python train.py --num_hidden_layers=14 --hidden_size=192 --experts_per_token=3 --hidden_act="geglu" --balance_loss=0.00214 --router_z_loss=0.0001 --router_noise=0.05 --n_groups=8 --lr_router=0.00156 --norm="rmsnorm" --norm_eps=1e-05 --tie_word_embeddings=false --batch_tokens=65536 --train_tokens=452800000 --max_steps=6910
Below are experts of layer 10 (counted from 0) of a mixture-of-experts language model. Rows are named router (the router's row for the expert), gate (a neuron's input weights, with its number), up (a neuron's input weights, with its number), down (a neuron's output weights, with its number) and show model dimensions 0-191. Each number is 200 + 40 x the weight over its row's rms, rounded and kept within 0 to 999.
After each expert's rows: "comes after" lists some tokens at least twice as common just before its tokens as in all text; "comes before" lists some tokens at least twice as common just after its tokens as in all text. This comes from a sample of Wikipedia text that the model never trained on. Tokens count by the router's weight.

# expert 32
router,163,152,205,215,158,267,282,159,197,180,219,224,229,186,125,180,214,170,191,212,182,224,176,203,207,259,262,216,238,272,177,268,206,252,228,237,157,119,272,184,215,230,163,135,170,215,199,187,219,158,185,270,243,212,193,185,176,233,222,203,187,236,236,197,269,144,215,200,230,186,119,154,220,192,188,173,246,86,160,201,170,222,212,234,185,253,211,225,220,150,198,220,198,229,221,189,173,194,122,252,171,212,230,280,289,202,152,215,179,180,203,156,229,223,173,186,177,127,226,198,221,134,227,165,180,243,223,205,222,296,205,163,126,184,213,133,149,192,176,163,207,284,216,228,301,242,152,178,283,179,131,205,212,207,176,251,134,269,186,259,168,256,205,190,248,260,263,216,228,153,193,187,165,230,245,253,230,226,219,178,282,212,240,214,219,172,170,255,182,244,193,200
gate0,168,204,223,200,203,156,276,189,219,162,203,195,171,200,235,271,164,220,235,209,222,129,195,196,175,250,253,188,161,216,182,253,219,115,187,166,235,200,159,232,256,287,201,217,230,201,271,228,171,208,205,297,208,181,245,254,217,160,220,244,187,191,144,202,161,213,128,196,203,101,229,192,176,205,199,240,195,172,145,270,190,194,269,274,180,237,178,208,244,185,226,153,196,197,196,184,246,179,136,139,216,259,200,238,244,202,196,246,210,141,249,239,187,176,218,231,201,157,270,169,203,238,155,211,136,214,274,202,269,191,202,243,71,80,208,242,199,248,252,254,186,223,211,230,263,196,195,222,226,218,269,207,141,228,155,204,262,228,163,186,165,202,234,192,247,159,206,203,210,191,180,160,266,189,211,196,253,253,276,220,250,263,177,245,224,187,209,208,129,178,126,226
up0,247,239,180,235,159,199,280,198,175,196,192,195,223,265,193,196,207,260,212,149,217,157,154,234,130,149,198,176,127,225,213,218,179,174,162,170,113,235,186,196,194,160,229,226,113,212,205,243,261,130,249,263,204,194,169,127,121,206,282,220,213,120,125,274,182,188,147,250,183,189,208,163,202,160,105,263,176,229,230,153,182,218,171,188,187,255,254,194,199,202,176,217,196,183,188,216,206,252,118,153,250,196,187,169,198,216,135,144,169,218,200,163,192,254,205,175,174,285,221,202,214,152,215,221,210,241,160,155,217,208,202,225,241,149,120,252,115,101,187,238,119,167,169,235,209,162,192,212,177,154,223,214,126,216,224,179,198,190,177,150,207,178,138,202,179,207,197,132,167,150,170,175,225,204,198,178,196,165,177,200,319,178,223,226,132,170,190,191,267,181,215,197
down0,148,127,275,225,280,155,187,164,181,171,149,267,203,146,200,201,165,229,197,121,147,173,204,256,242,185,138,239,298,184,174,172,234,238,213,237,178,277,175,196,218,177,141,204,171,143,135,174,265,142,176,262,190,165,183,170,191,246,162,173,208,223,179,241,209,191,155,201,140,235,186,128,173,169,277,160,197,199,237,211,270,188,149,205,183,163,172,254,209,110,214,166,250,186,144,171,214,156,202,149,256,177,253,242,203,172,175,229,160,211,239,192,197,221,319,252,188,189,242,233,229,229,214,176,130,217,242,299,177,243,202,234,230,227,248,232,193,137,228,206,226,237,171,220,183,144,197,261,155,187,160,174,258,268,185,184,226,237,249,195,250,147,171,123,189,226,252,228,202,121,186,218,222,154,200,235,163,219,220,181,198,240,250,190,209,246,225,225,241,234,212,186
comes after: " |", " |  |", ".", " |  |  |", "% |", ") |"
comes before: "| ", "|", "The", "|  |", "==", "| S"

# expert 10
router,185,227,213,203,162,203,254,165,222,196,320,184,239,163,122,184,255,163,191,144,278,176,183,206,194,193,241,145,250,194,170,260,176,181,262,211,207,168,233,277,129,200,194,170,178,204,223,213,203,188,209,222,198,208,240,111,120,208,244,207,161,201,245,296,231,200,229,173,216,188,146,147,265,146,161,152,135,143,176,236,218,244,229,217,190,213,238,192,248,166,201,231,189,150,161,249,185,203,195,228,150,225,204,228,134,234,205,254,204,241,227,93,160,207,185,176,251,121,214,260,247,176,278,210,234,261,265,229,170,220,185,170,228,185,216,191,185,174,132,202,225,199,201,243,291,259,150,221,212,130,168,243,224,123,166,228,210,243,179,275,159,179,248,217,278,191,211,209,238,157,193,185,202,197,244,214,170,241,194,251,185,214,243,239,171,153,242,205,163,231,183,287
gate0,238,217,142,247,142,285,234,197,219,216,178,222,181,218,211,183,237,194,217,230,164,257,161,139,250,175,186,151,243,158,251,231,165,240,231,138,185,220,162,164,226,208,200,237,215,228,229,225,219,233,254,152,155,157,205,184,140,201,174,183,205,259,250,201,170,205,265,153,219,232,178,186,232,216,118,207,113,169,223,169,190,187,240,187,142,191,153,264,207,175,178,183,219,162,220,192,119,211,209,216,168,197,141,210,208,210,190,206,208,228,205,154,304,158,259,179,206,221,191,186,221,162,176,236,196,221,213,142,168,213,225,105,202,195,225,84,158,164,231,186,223,144,201,248,224,266,166,215,144,257,250,267,249,212,167,74,243,220,146,166,187,221,218,206,211,160,208,206,278,245,257,206,255,131,139,205,209,143,213,197,263,122,203,88,246,226,180,176,257,180,185,215
up0,294,123,164,211,188,170,218,211,222,129,238,168,160,217,255,259,155,227,188,236,205,146,174,204,144,222,216,246,245,124,205,125,177,186,212,203,232,208,188,191,165,181,226,179,204,199,216,173,197,173,174,213,225,259,247,191,162,207,80,191,157,324,209,207,212,312,212,175,171,106,181,157,142,176,242,250,197,168,177,154,213,115,213,216,142,193,210,209,218,202,206,124,192,197,230,235,142,252,146,203,186,188,233,196,248,220,214,186,176,155,181,197,245,139,272,247,175,246,248,212,146,204,218,178,208,124,157,162,295,174,141,172,201,162,184,190,168,129,184,207,197,121,122,146,240,271,203,159,190,221,223,175,221,213,180,237,223,254,252,227,201,216,196,175,180,189,194,146,183,208,235,244,175,211,199,205,255,161,222,148,189,176,255,137,239,228,192,193,242,178,290,209
down0,165,209,215,255,175,176,211,185,282,193,191,203,236,202,163,180,137,214,257,220,210,255,115,207,268,225,198,123,225,84,138,227,148,209,107,219,117,218,203,156,207,119,189,220,170,239,217,190,204,203,243,243,189,204,252,153,144,236,143,181,220,212,191,162,223,195,281,118,252,200,166,276,197,217,147,182,166,209,230,195,217,155,221,187,220,207,210,160,259,243,185,199,239,195,220,101,272,208,181,269,194,162,225,210,168,231,231,164,136,174,161,105,222,197,245,155,298,228,200,144,231,193,213,179,264,199,200,218,148,197,122,187,162,247,203,190,90,219,217,225,167,143,173,184,206,215,206,171,256,147,156,156,198,228,168,198,211,221,181,213,225,177,209,189,184,228,230,166,124,191,235,199,162,218,180,188,135,204,230,205,248,236,237,223,233,162,277,134,219,210,220,245
comes after: "\n", "-", "\n\n", "- N", ":", "- C"
comes before: "\n", ":", ": ", ": C", ": P", ": M"

# expert 4
router,145,203,221,202,157,192,277,204,183,174,227,220,235,203,145,181,261,146,111,148,230,246,175,226,197,258,245,200,220,246,193,278,163,230,259,210,218,163,225,216,87,151,162,155,190,172,146,210,245,173,154,192,208,214,259,169,171,281,247,202,133,198,225,257,235,198,192,158,176,188,182,191,216,183,139,201,136,134,122,203,207,288,278,282,245,157,170,163,250,163,213,177,100,207,147,226,162,189,187,235,159,173,236,217,212,190,177,186,186,161,207,104,189,217,205,229,194,199,226,215,204,205,238,235,218,188,220,159,230,223,195,157,134,170,193,199,187,164,173,178,167,203,183,216,230,238,190,258,201,173,234,173,188,131,201,245,137,248,157,250,196,254,213,206,173,173,183,146,153,166,207,122,236,199,256,273,222,251,284,153,258,246,249,260,185,219,184,202,125,184,213,263
gate0,145,190,191,216,182,188,209,242,190,200,227,336,238,171,292,143,229,158,269,140,194,254,156,204,161,268,238,205,166,196,198,293,192,228,150,205,241,148,209,147,252,149,297,122,198,196,143,175,205,247,182,201,193,245,232,191,176,204,239,180,160,162,181,241,174,173,186,186,178,251,258,220,204,158,193,214,128,190,163,176,186,198,222,258,217,215,195,245,130,253,212,228,148,163,164,193,222,278,182,184,177,158,219,195,198,228,219,242,170,255,249,223,264,248,166,210,179,233,151,292,155,181,175,225,168,193,207,263,243,175,190,241,145,187,220,185,190,239,235,168,155,260,273,223,236,232,212,293,171,199,213,259,179,176,195,199,251,186,275,213,221,253,204,219,225,225,256,241,178,255,232,173,242,183,247,176,233,216,260,245,282,244,254,205,189,191,149,177,192,257,129,186
up0,107,218,171,230,200,126,129,234,229,219,276,252,245,256,253,209,215,191,254,175,176,188,173,227,147,263,235,216,139,251,196,280,233,251,211,129,241,140,200,154,181,196,224,146,275,217,166,164,248,258,177,212,164,196,233,200,136,209,213,266,186,167,219,188,189,153,255,128,164,219,282,189,237,188,174,158,179,223,162,173,239,204,194,280,228,203,184,175,171,232,218,313,159,181,133,212,172,228,178,228,189,130,191,196,238,204,237,259,143,167,208,175,201,243,232,189,166,211,224,253,223,184,242,164,251,198,231,205,254,154,173,178,119,194,184,203,182,276,242,170,163,281,190,278,168,182,254,240,157,226,240,230,175,193,202,181,262,189,216,198,180,179,206,129,190,212,240,189,197,267,181,141,191,219,259,247,170,286,265,250,252,129,197,187,210,165,206,228,191,210,194,224
down0,234,143,201,233,184,192,177,103,250,197,242,207,183,267,237,159,205,210,173,199,208,163,277,201,230,232,148,215,199,204,256,221,154,166,211,184,175,216,172,201,182,203,243,239,207,202,225,327,165,214,156,222,181,222,165,113,263,191,143,213,197,185,241,276,217,257,232,175,299,151,216,219,224,115,195,141,169,168,186,196,231,181,228,191,234,185,145,158,169,245,162,219,191,180,193,202,236,305,165,270,223,127,237,208,231,192,205,172,225,166,146,88,208,175,203,194,270,242,200,185,245,222,161,215,258,162,238,222,179,207,193,155,218,238,216,254,197,183,142,267,233,194,231,245,287,209,183,160,205,166,237,209,191,148,210,278,217,252,192,265,274,265,272,193,184,247,217,189,133,202,170,162,207,184,160,234,195,150,156,234,151,140,183,213,155,243,206,119,204,228,186,193
comes after: "0", "1", "3", "4", "2", "5"
comes before: "0", "1", "3", "2", "4", "5"

# expert 50
router,123,136,190,224,198,230,251,183,285,159,214,212,236,151,145,177,201,176,193,142,231,275,129,249,211,219,224,209,211,236,168,224,134,198,311,193,132,186,281,204,200,168,191,144,189,213,178,233,215,193,240,277,217,203,289,180,131,244,225,186,146,205,254,224,225,157,203,224,233,201,151,146,272,203,193,203,187,150,183,153,165,219,235,222,229,225,187,137,203,172,204,252,132,233,192,269,153,130,159,258,162,170,192,199,242,258,204,250,181,186,220,152,190,211,138,226,179,191,222,206,211,191,212,299,215,189,210,162,207,208,198,131,191,212,288,155,137,166,188,233,232,240,165,215,260,234,140,236,216,167,193,204,148,74,237,277,202,205,132,242,107,194,239,237,192,208,170,180,143,191,183,187,211,245,182,203,171,254,237,195,252,215,234,223,204,146,190,214,166,214,234,215
gate0,174,290,272,256,186,184,207,206,133,222,196,174,222,248,160,167,218,152,145,112,240,146,253,179,238,130,234,212,187,218,236,171,238,150,226,167,192,175,228,200,165,233,252,196,138,238,171,149,241,191,202,279,189,193,212,183,201,167,288,183,196,186,144,230,282,208,188,163,194,192,176,143,214,183,212,184,168,137,185,224,210,270,200,178,205,190,193,204,210,173,147,210,169,213,124,232,227,173,188,198,238,159,193,196,298,219,236,211,212,211,238,190,170,178,193,308,202,250,294,233,167,143,210,194,173,228,214,146,142,163,268,213,130,218,209,222,275,169,194,170,177,155,186,194,122,208,199,192,172,246,205,273,145,145,260,216,197,144,163,270,212,252,231,223,195,208,310,228,196,188,166,165,210,161,301,232,159,221,251,192,180,246,170,210,159,195,257,160,243,217,260,250
up0,168,200,260,173,162,170,204,140,268,200,195,169,176,210,224,118,224,178,218,170,135,190,251,208,230,105,250,193,155,191,187,200,207,194,131,106,217,173,267,175,157,250,170,266,195,207,204,188,248,245,249,158,203,211,154,191,184,158,214,175,250,160,198,201,156,158,101,194,177,146,212,258,177,187,201,206,210,168,229,210,284,289,235,222,155,153,144,123,258,224,206,170,268,219,173,202,212,188,199,143,150,199,249,217,201,216,237,264,211,266,238,210,161,169,134,230,220,204,143,218,261,218,175,173,235,154,217,219,152,161,245,189,166,195,227,200,224,172,134,155,155,293,247,197,161,207,160,168,149,195,148,202,152,126,205,267,183,106,216,201,238,200,268,170,144,223,226,181,263,174,195,149,221,191,188,211,202,240,247,193,137,220,189,167,168,181,235,235,242,279,263,179
down0,225,243,225,233,206,205,148,229,257,201,318,183,226,294,174,142,240,247,195,202,185,175,134,228,197,202,187,202,173,164,257,221,265,216,191,228,173,218,158,187,247,161,272,237,181,196,184,204,199,228,158,256,227,119,165,228,177,173,183,200,237,195,240,182,200,252,221,195,192,197,213,159,115,184,216,256,208,194,188,230,227,132,239,224,207,167,108,226,224,152,222,235,110,168,173,266,215,150,222,177,236,164,190,110,170,203,231,205,231,136,141,243,141,223,169,234,238,262,222,230,252,203,151,168,169,226,193,243,204,187,193,265,245,208,154,188,188,232,231,201,179,180,188,213,175,193,198,154,203,264,184,272,228,155,249,223,206,273,169,245,75,208,212,196,236,175,215,126,246,202,223,157,119,248,134,191,201,256,205,135,243,149,108,180,181,256,221,182,229,159,151,216
comes after: " | ", " (", "| ", "/", " ", ", "
comes before: "–", ".", "/", "th", "010", ")"

# expert 8
router,144,171,200,192,254,252,264,193,181,116,213,250,268,183,189,128,202,175,220,153,268,249,137,221,246,204,294,247,202,296,182,215,101,247,249,172,148,200,222,186,173,220,184,164,198,214,190,201,211,210,175,271,221,223,229,214,183,243,290,183,169,180,216,298,165,109,184,156,212,235,165,118,249,183,211,212,156,180,214,210,155,223,240,204,244,223,190,219,215,196,245,281,139,242,209,223,213,235,157,197,191,185,204,255,256,183,201,239,222,187,200,174,152,195,217,206,208,188,253,298,193,197,218,254,236,221,217,151,196,247,226,197,161,253,206,149,165,148,181,214,219,213,257,235,226,276,188,262,224,160,196,228,163,153,204,192,190,168,130,278,130,192,260,197,198,198,170,117,209,144,127,168,210,193,272,223,202,235,211,236,218,241,229,246,166,149,183,264,186,223,202,260
gate0,276,178,191,136,218,154,210,171,160,175,212,198,162,177,202,132,227,211,224,275,202,242,172,240,203,248,172,200,230,169,195,167,172,178,249,252,199,139,234,228,154,278,133,228,290,226,137,143,251,184,170,190,234,198,266,154,239,191,217,173,216,180,202,178,251,216,205,220,179,142,217,170,158,230,167,188,224,124,196,244,187,183,278,148,221,193,191,206,166,197,275,314,218,130,146,157,183,252,203,211,224,128,218,176,228,186,209,200,151,267,206,253,160,175,253,232,189,208,200,220,242,237,193,187,262,263,271,165,236,264,256,146,175,230,242,242,228,171,201,249,266,287,247,225,214,145,171,221,155,217,198,182,270,189,227,198,225,234,162,182,280,190,261,255,218,159,205,142,183,148,186,187,166,200,125,168,189,144,131,215,144,184,250,261,221,161,216,191,142,185,203,181
up0,145,188,261,257,178,204,188,189,151,210,174,177,225,165,153,265,171,152,200,97,197,185,217,135,156,207,218,174,153,205,201,193,292,190,170,209,139,211,243,188,262,80,212,122,160,262,226,219,132,260,250,243,207,214,179,264,157,192,249,211,175,240,253,181,168,248,230,258,228,293,189,174,238,203,199,192,168,228,153,205,183,236,130,258,200,207,231,173,192,185,125,123,171,276,192,221,179,138,225,120,189,241,182,185,207,169,214,182,196,121,196,188,230,239,140,226,125,209,184,207,214,170,189,279,192,182,189,197,167,148,153,169,215,174,202,204,141,231,186,210,192,115,167,226,199,307,160,213,208,127,192,234,162,249,198,212,193,170,180,184,130,217,179,194,136,202,166,152,214,227,216,224,195,182,244,245,240,198,252,185,212,198,217,101,185,218,151,243,196,207,134,211
down0,144,197,119,182,173,231,211,314,254,165,255,262,222,128,219,220,174,181,195,160,206,252,201,229,154,198,294,221,153,201,224,227,197,230,176,178,213,227,253,231,177,159,173,211,227,191,151,215,210,250,176,161,194,216,188,217,279,149,260,155,237,141,192,199,139,178,173,154,232,260,176,229,171,203,218,206,189,237,216,180,198,186,157,213,211,188,164,229,130,143,188,151,222,315,214,159,219,212,180,241,189,234,186,267,179,215,265,212,185,198,248,141,112,221,263,200,200,92,134,280,194,227,272,201,140,288,250,178,205,226,188,189,204,189,267,172,218,214,233,149,152,181,175,223,226,191,231,229,161,168,271,241,221,228,163,227,169,214,195,218,167,197,191,223,179,201,237,233,204,235,174,211,65,202,216,148,193,171,209,210,212,262,162,141,121,257,262,242,203,185,197,220
comes after: " in the", " the", " of the", " to the", " for the", " on the"
comes before: " of", " of the", ".", " of a", " of ", " and"

# expert 45
router,183,148,194,199,124,234,294,186,219,166,231,219,244,215,110,147,206,171,184,129,239,224,144,197,222,247,259,138,204,214,114,213,170,222,193,174,200,178,249,203,158,223,104,182,165,201,183,191,228,194,192,214,216,193,196,155,108,238,291,216,146,189,203,207,233,161,194,93,219,177,151,165,265,213,247,238,231,134,124,154,220,268,208,272,225,195,162,201,252,173,224,205,135,226,202,179,214,214,123,239,181,125,187,222,217,171,117,266,182,199,267,153,211,215,225,202,185,157,246,213,157,114,203,247,190,225,198,207,173,294,196,128,161,191,225,174,207,185,191,183,203,248,218,278,200,223,168,249,203,152,195,252,176,155,239,192,149,175,185,196,185,229,192,216,220,242,154,122,168,143,175,156,237,242,229,221,173,265,190,167,188,247,269,193,199,178,175,223,158,215,254,203
gate0,170,240,183,196,168,226,174,251,255,206,177,180,209,117,258,266,145,205,246,179,225,151,267,195,217,218,193,214,183,244,204,169,224,228,234,255,235,198,137,234,184,152,199,233,209,271,216,188,214,201,229,197,178,186,236,157,187,278,158,172,232,178,142,139,110,186,226,187,192,205,176,182,171,230,168,178,130,142,221,257,154,205,150,170,139,238,265,167,241,142,252,163,187,94,135,197,162,176,136,200,165,195,168,173,207,251,93,215,256,164,156,220,193,170,265,228,257,219,164,195,267,185,210,134,214,155,192,256,190,204,197,236,247,168,193,200,235,158,190,213,207,205,181,226,153,249,286,210,239,220,194,277,278,157,227,154,198,164,194,216,152,245,240,146,229,175,197,218,155,149,216,224,221,237,180,136,202,239,228,253,175,80,176,133,263,229,177,223,167,241,198,207
up0,195,143,177,228,107,182,130,288,134,217,132,226,202,172,224,181,134,245,212,168,205,181,229,177,262,171,227,204,206,216,234,247,195,204,292,185,251,193,176,213,208,153,269,201,228,216,260,198,199,227,164,174,275,244,274,188,202,239,200,224,206,206,236,147,155,224,232,257,196,173,183,160,177,165,187,190,143,236,206,232,180,271,162,152,93,242,239,242,175,217,198,181,235,236,126,184,191,234,232,154,232,202,210,156,126,212,154,140,253,228,158,270,163,190,244,236,163,200,185,231,275,199,233,235,156,198,225,191,202,198,243,254,260,179,180,194,207,162,226,242,293,152,234,235,204,151,202,201,245,299,192,261,201,213,217,223,184,252,227,250,148,218,245,158,186,224,194,179,192,170,179,149,235,181,179,192,291,212,253,212,108,153,194,254,193,141,207,117,222,145,166,199
down0,190,198,268,188,209,205,167,146,197,184,215,271,127,251,182,152,179,195,192,272,168,239,164,196,201,209,170,190,225,203,214,161,219,234,141,192,201,233,138,178,91,229,283,258,212,160,212,194,175,119,173,244,225,190,223,192,223,139,221,203,208,237,176,197,153,214,212,205,239,211,248,183,219,226,253,268,263,175,156,252,266,241,204,238,221,91,132,199,212,233,144,132,116,196,219,156,194,188,214,211,176,112,255,235,240,120,175,162,227,180,201,155,141,203,161,226,171,157,150,203,172,233,176,212,174,191,150,190,210,191,222,190,207,226,207,186,163,198,194,168,131,211,209,228,216,272,185,218,169,220,270,103,189,186,239,162,212,158,261,217,221,176,223,197,144,267,83,167,158,230,213,265,204,187,257,241,184,244,221,131,223,182,223,199,246,188,211,234,176,137,214,90
comes after: "\n", "\n\n", "8", "3", "19", " In"
comes before: "1", "2", "3", "4", "5", "8"

# expert 24
router,161,194,189,237,241,237,311,179,216,220,230,189,267,161,156,181,208,176,164,165,234,202,174,227,231,245,274,215,274,221,151,217,146,193,192,174,172,95,283,230,170,140,179,121,238,225,188,156,169,134,225,216,195,187,235,188,161,264,180,214,189,180,209,219,256,166,268,144,206,211,166,125,257,219,193,270,199,199,185,254,126,226,229,208,245,230,188,186,245,162,173,202,154,248,201,233,171,187,189,267,173,194,187,243,243,177,156,232,137,160,217,246,238,187,190,217,166,166,257,252,239,114,248,278,243,268,240,201,193,238,217,219,182,221,234,189,175,171,206,207,268,265,161,180,226,211,155,275,222,201,180,267,181,159,222,225,164,233,207,259,146,235,187,245,242,229,204,123,148,193,160,130,231,158,240,212,152,228,242,251,216,246,215,297,263,202,199,224,238,200,213,204
gate0,209,207,236,254,217,158,161,173,249,212,119,267,218,243,133,177,188,212,150,181,250,167,251,211,223,219,288,187,137,207,116,226,186,202,107,210,237,175,225,244,263,165,165,171,270,193,192,222,179,292,156,138,232,212,168,195,213,158,234,231,205,240,230,244,195,297,214,219,217,252,201,197,199,237,243,206,227,169,199,176,198,189,203,233,198,161,157,180,147,174,190,221,188,196,208,157,207,178,240,235,185,195,229,186,204,224,264,262,207,145,169,211,263,214,177,244,145,211,147,189,225,196,165,188,129,213,134,191,174,231,129,130,130,275,196,136,191,198,138,176,150,198,232,205,164,169,204,216,265,287,194,181,118,221,191,211,189,187,159,161,227,240,185,264,220,156,145,251,191,223,262,223,167,181,213,288,179,179,172,187,142,302,154,230,270,265,259,166,180,217,257,202
up0,198,190,236,182,158,149,247,195,159,269,200,201,176,139,232,169,212,140,232,199,175,247,94,201,210,161,100,196,220,149,246,171,138,192,194,138,200,222,137,173,128,228,234,227,188,251,156,178,244,138,275,178,122,164,220,174,197,150,189,134,177,148,148,149,152,118,180,221,170,135,228,215,214,133,230,188,159,222,225,220,204,240,235,183,195,155,224,245,228,159,235,199,192,179,209,231,227,185,212,193,166,274,161,196,171,252,186,135,270,197,178,251,108,160,201,141,278,104,243,200,168,153,234,201,219,194,176,233,221,134,194,178,265,136,203,225,182,180,281,217,236,191,201,168,274,270,168,188,157,176,172,270,256,161,194,188,185,284,168,184,189,134,233,219,155,200,192,208,178,182,247,140,183,252,196,165,217,191,194,205,225,168,251,211,200,146,179,175,224,193,227,239
down0,180,167,284,171,178,187,277,181,238,180,235,161,144,139,118,182,251,203,173,110,196,252,181,147,219,178,197,179,217,160,240,238,179,169,241,188,166,162,153,182,155,121,226,218,189,281,182,159,136,130,225,187,183,222,227,202,130,177,227,192,278,201,159,186,240,126,275,217,135,208,249,234,130,175,119,192,284,138,169,157,208,264,149,233,169,195,133,202,270,167,164,207,160,176,185,243,215,149,207,244,169,230,229,135,184,162,210,223,177,233,229,180,218,200,243,213,216,211,132,196,211,261,279,210,202,173,218,171,171,152,195,204,194,218,245,199,199,220,219,188,222,222,131,190,273,166,226,224,217,165,227,206,150,148,209,208,177,100,199,210,195,258,230,201,275,215,217,192,168,236,224,209,223,232,213,266,144,268,208,269,155,182,187,249,210,155,212,197,163,245,195,293
comes after: ")", "==", "==See also==", "===", ".", ";"
comes before: "-", "- ", "- M", "- B", "- S", "- C"

# expert 14
router,184,187,207,151,169,260,276,215,186,187,205,188,234,169,125,141,218,176,178,174,207,203,156,247,212,221,220,218,212,231,126,235,193,177,300,202,168,153,312,197,195,185,199,164,164,235,219,231,249,161,260,225,258,191,270,157,165,245,264,222,172,205,212,272,207,78,243,187,197,191,137,140,224,188,141,172,157,172,168,192,155,220,240,191,230,216,267,193,238,171,200,191,204,262,217,206,175,141,128,222,211,197,209,262,199,226,169,270,217,210,225,160,164,238,178,238,196,162,245,239,219,142,248,273,213,252,212,181,183,240,189,143,186,223,235,152,204,205,194,189,227,212,220,227,229,204,157,278,302,151,191,202,234,88,143,200,232,197,160,233,206,215,261,181,220,264,157,149,165,178,224,121,189,167,215,220,207,283,168,229,251,219,283,165,182,197,179,235,152,240,202,248
gate0,111,120,165,141,167,164,161,213,177,137,170,200,175,213,197,196,156,253,192,181,143,182,204,217,209,246,245,253,181,198,182,152,268,279,280,179,194,226,239,179,205,151,150,215,191,170,241,177,193,237,206,237,211,154,212,208,232,229,173,151,193,232,240,151,246,201,291,137,149,191,142,125,211,264,223,157,187,221,194,259,173,188,219,293,188,259,212,250,219,197,221,214,207,248,162,217,160,286,174,254,227,245,233,212,258,268,122,282,172,257,252,194,147,178,202,174,104,143,180,236,176,91,242,204,218,172,179,246,169,242,178,181,188,140,202,154,240,163,145,224,148,246,153,161,179,218,152,182,254,206,186,228,184,223,146,200,177,167,256,196,216,167,196,173,215,217,180,181,175,164,185,248,237,126,165,226,233,154,195,218,174,173,219,209,246,119,196,224,142,209,184,231
up0,168,217,130,208,240,112,149,216,113,232,244,207,158,132,168,158,110,235,158,186,160,193,173,251,319,225,214,186,261,229,155,176,225,262,252,177,250,155,218,206,207,209,140,195,234,191,284,208,160,176,171,264,221,240,214,205,228,266,145,172,177,267,213,120,229,195,266,196,153,213,165,197,204,191,178,141,184,191,253,304,154,219,149,146,183,198,224,152,192,172,213,224,200,348,182,258,188,226,235,163,185,275,175,235,244,263,161,201,188,205,237,221,167,158,166,202,151,220,196,209,196,160,186,174,218,302,180,290,190,179,213,159,148,197,283,187,243,211,154,199,169,186,234,157,200,189,202,206,253,232,209,166,248,229,222,226,159,165,191,219,218,249,234,157,189,219,197,173,159,167,204,218,221,152,243,162,207,220,224,187,171,182,202,183,229,162,210,202,163,146,226,245
down0,186,230,212,176,204,193,207,213,192,177,110,187,209,173,218,217,160,190,233,203,238,187,184,184,208,216,194,231,178,241,245,198,259,179,214,204,201,183,204,201,163,178,211,244,218,236,144,232,185,194,198,306,199,135,265,167,270,168,251,145,277,208,173,237,175,172,275,194,182,198,198,176,202,169,206,152,227,257,224,206,270,197,236,213,211,203,183,49,239,226,187,183,248,197,198,203,237,176,119,166,211,109,218,175,136,223,223,177,92,214,207,195,145,224,283,173,235,209,208,159,180,224,138,190,265,168,152,187,178,248,187,269,250,147,249,197,175,187,267,220,162,260,186,188,167,223,252,177,189,153,195,141,235,123,207,218,171,169,206,144,292,229,204,145,174,193,233,209,199,228,291,206,213,159,256,287,200,203,155,295,234,142,195,277,198,208,162,249,202,196,255,231
comes after: "\n\n", "==", " |", "|", "===", "==S"
comes before: "\n", "==", " |", "\n\n", " ==", "==="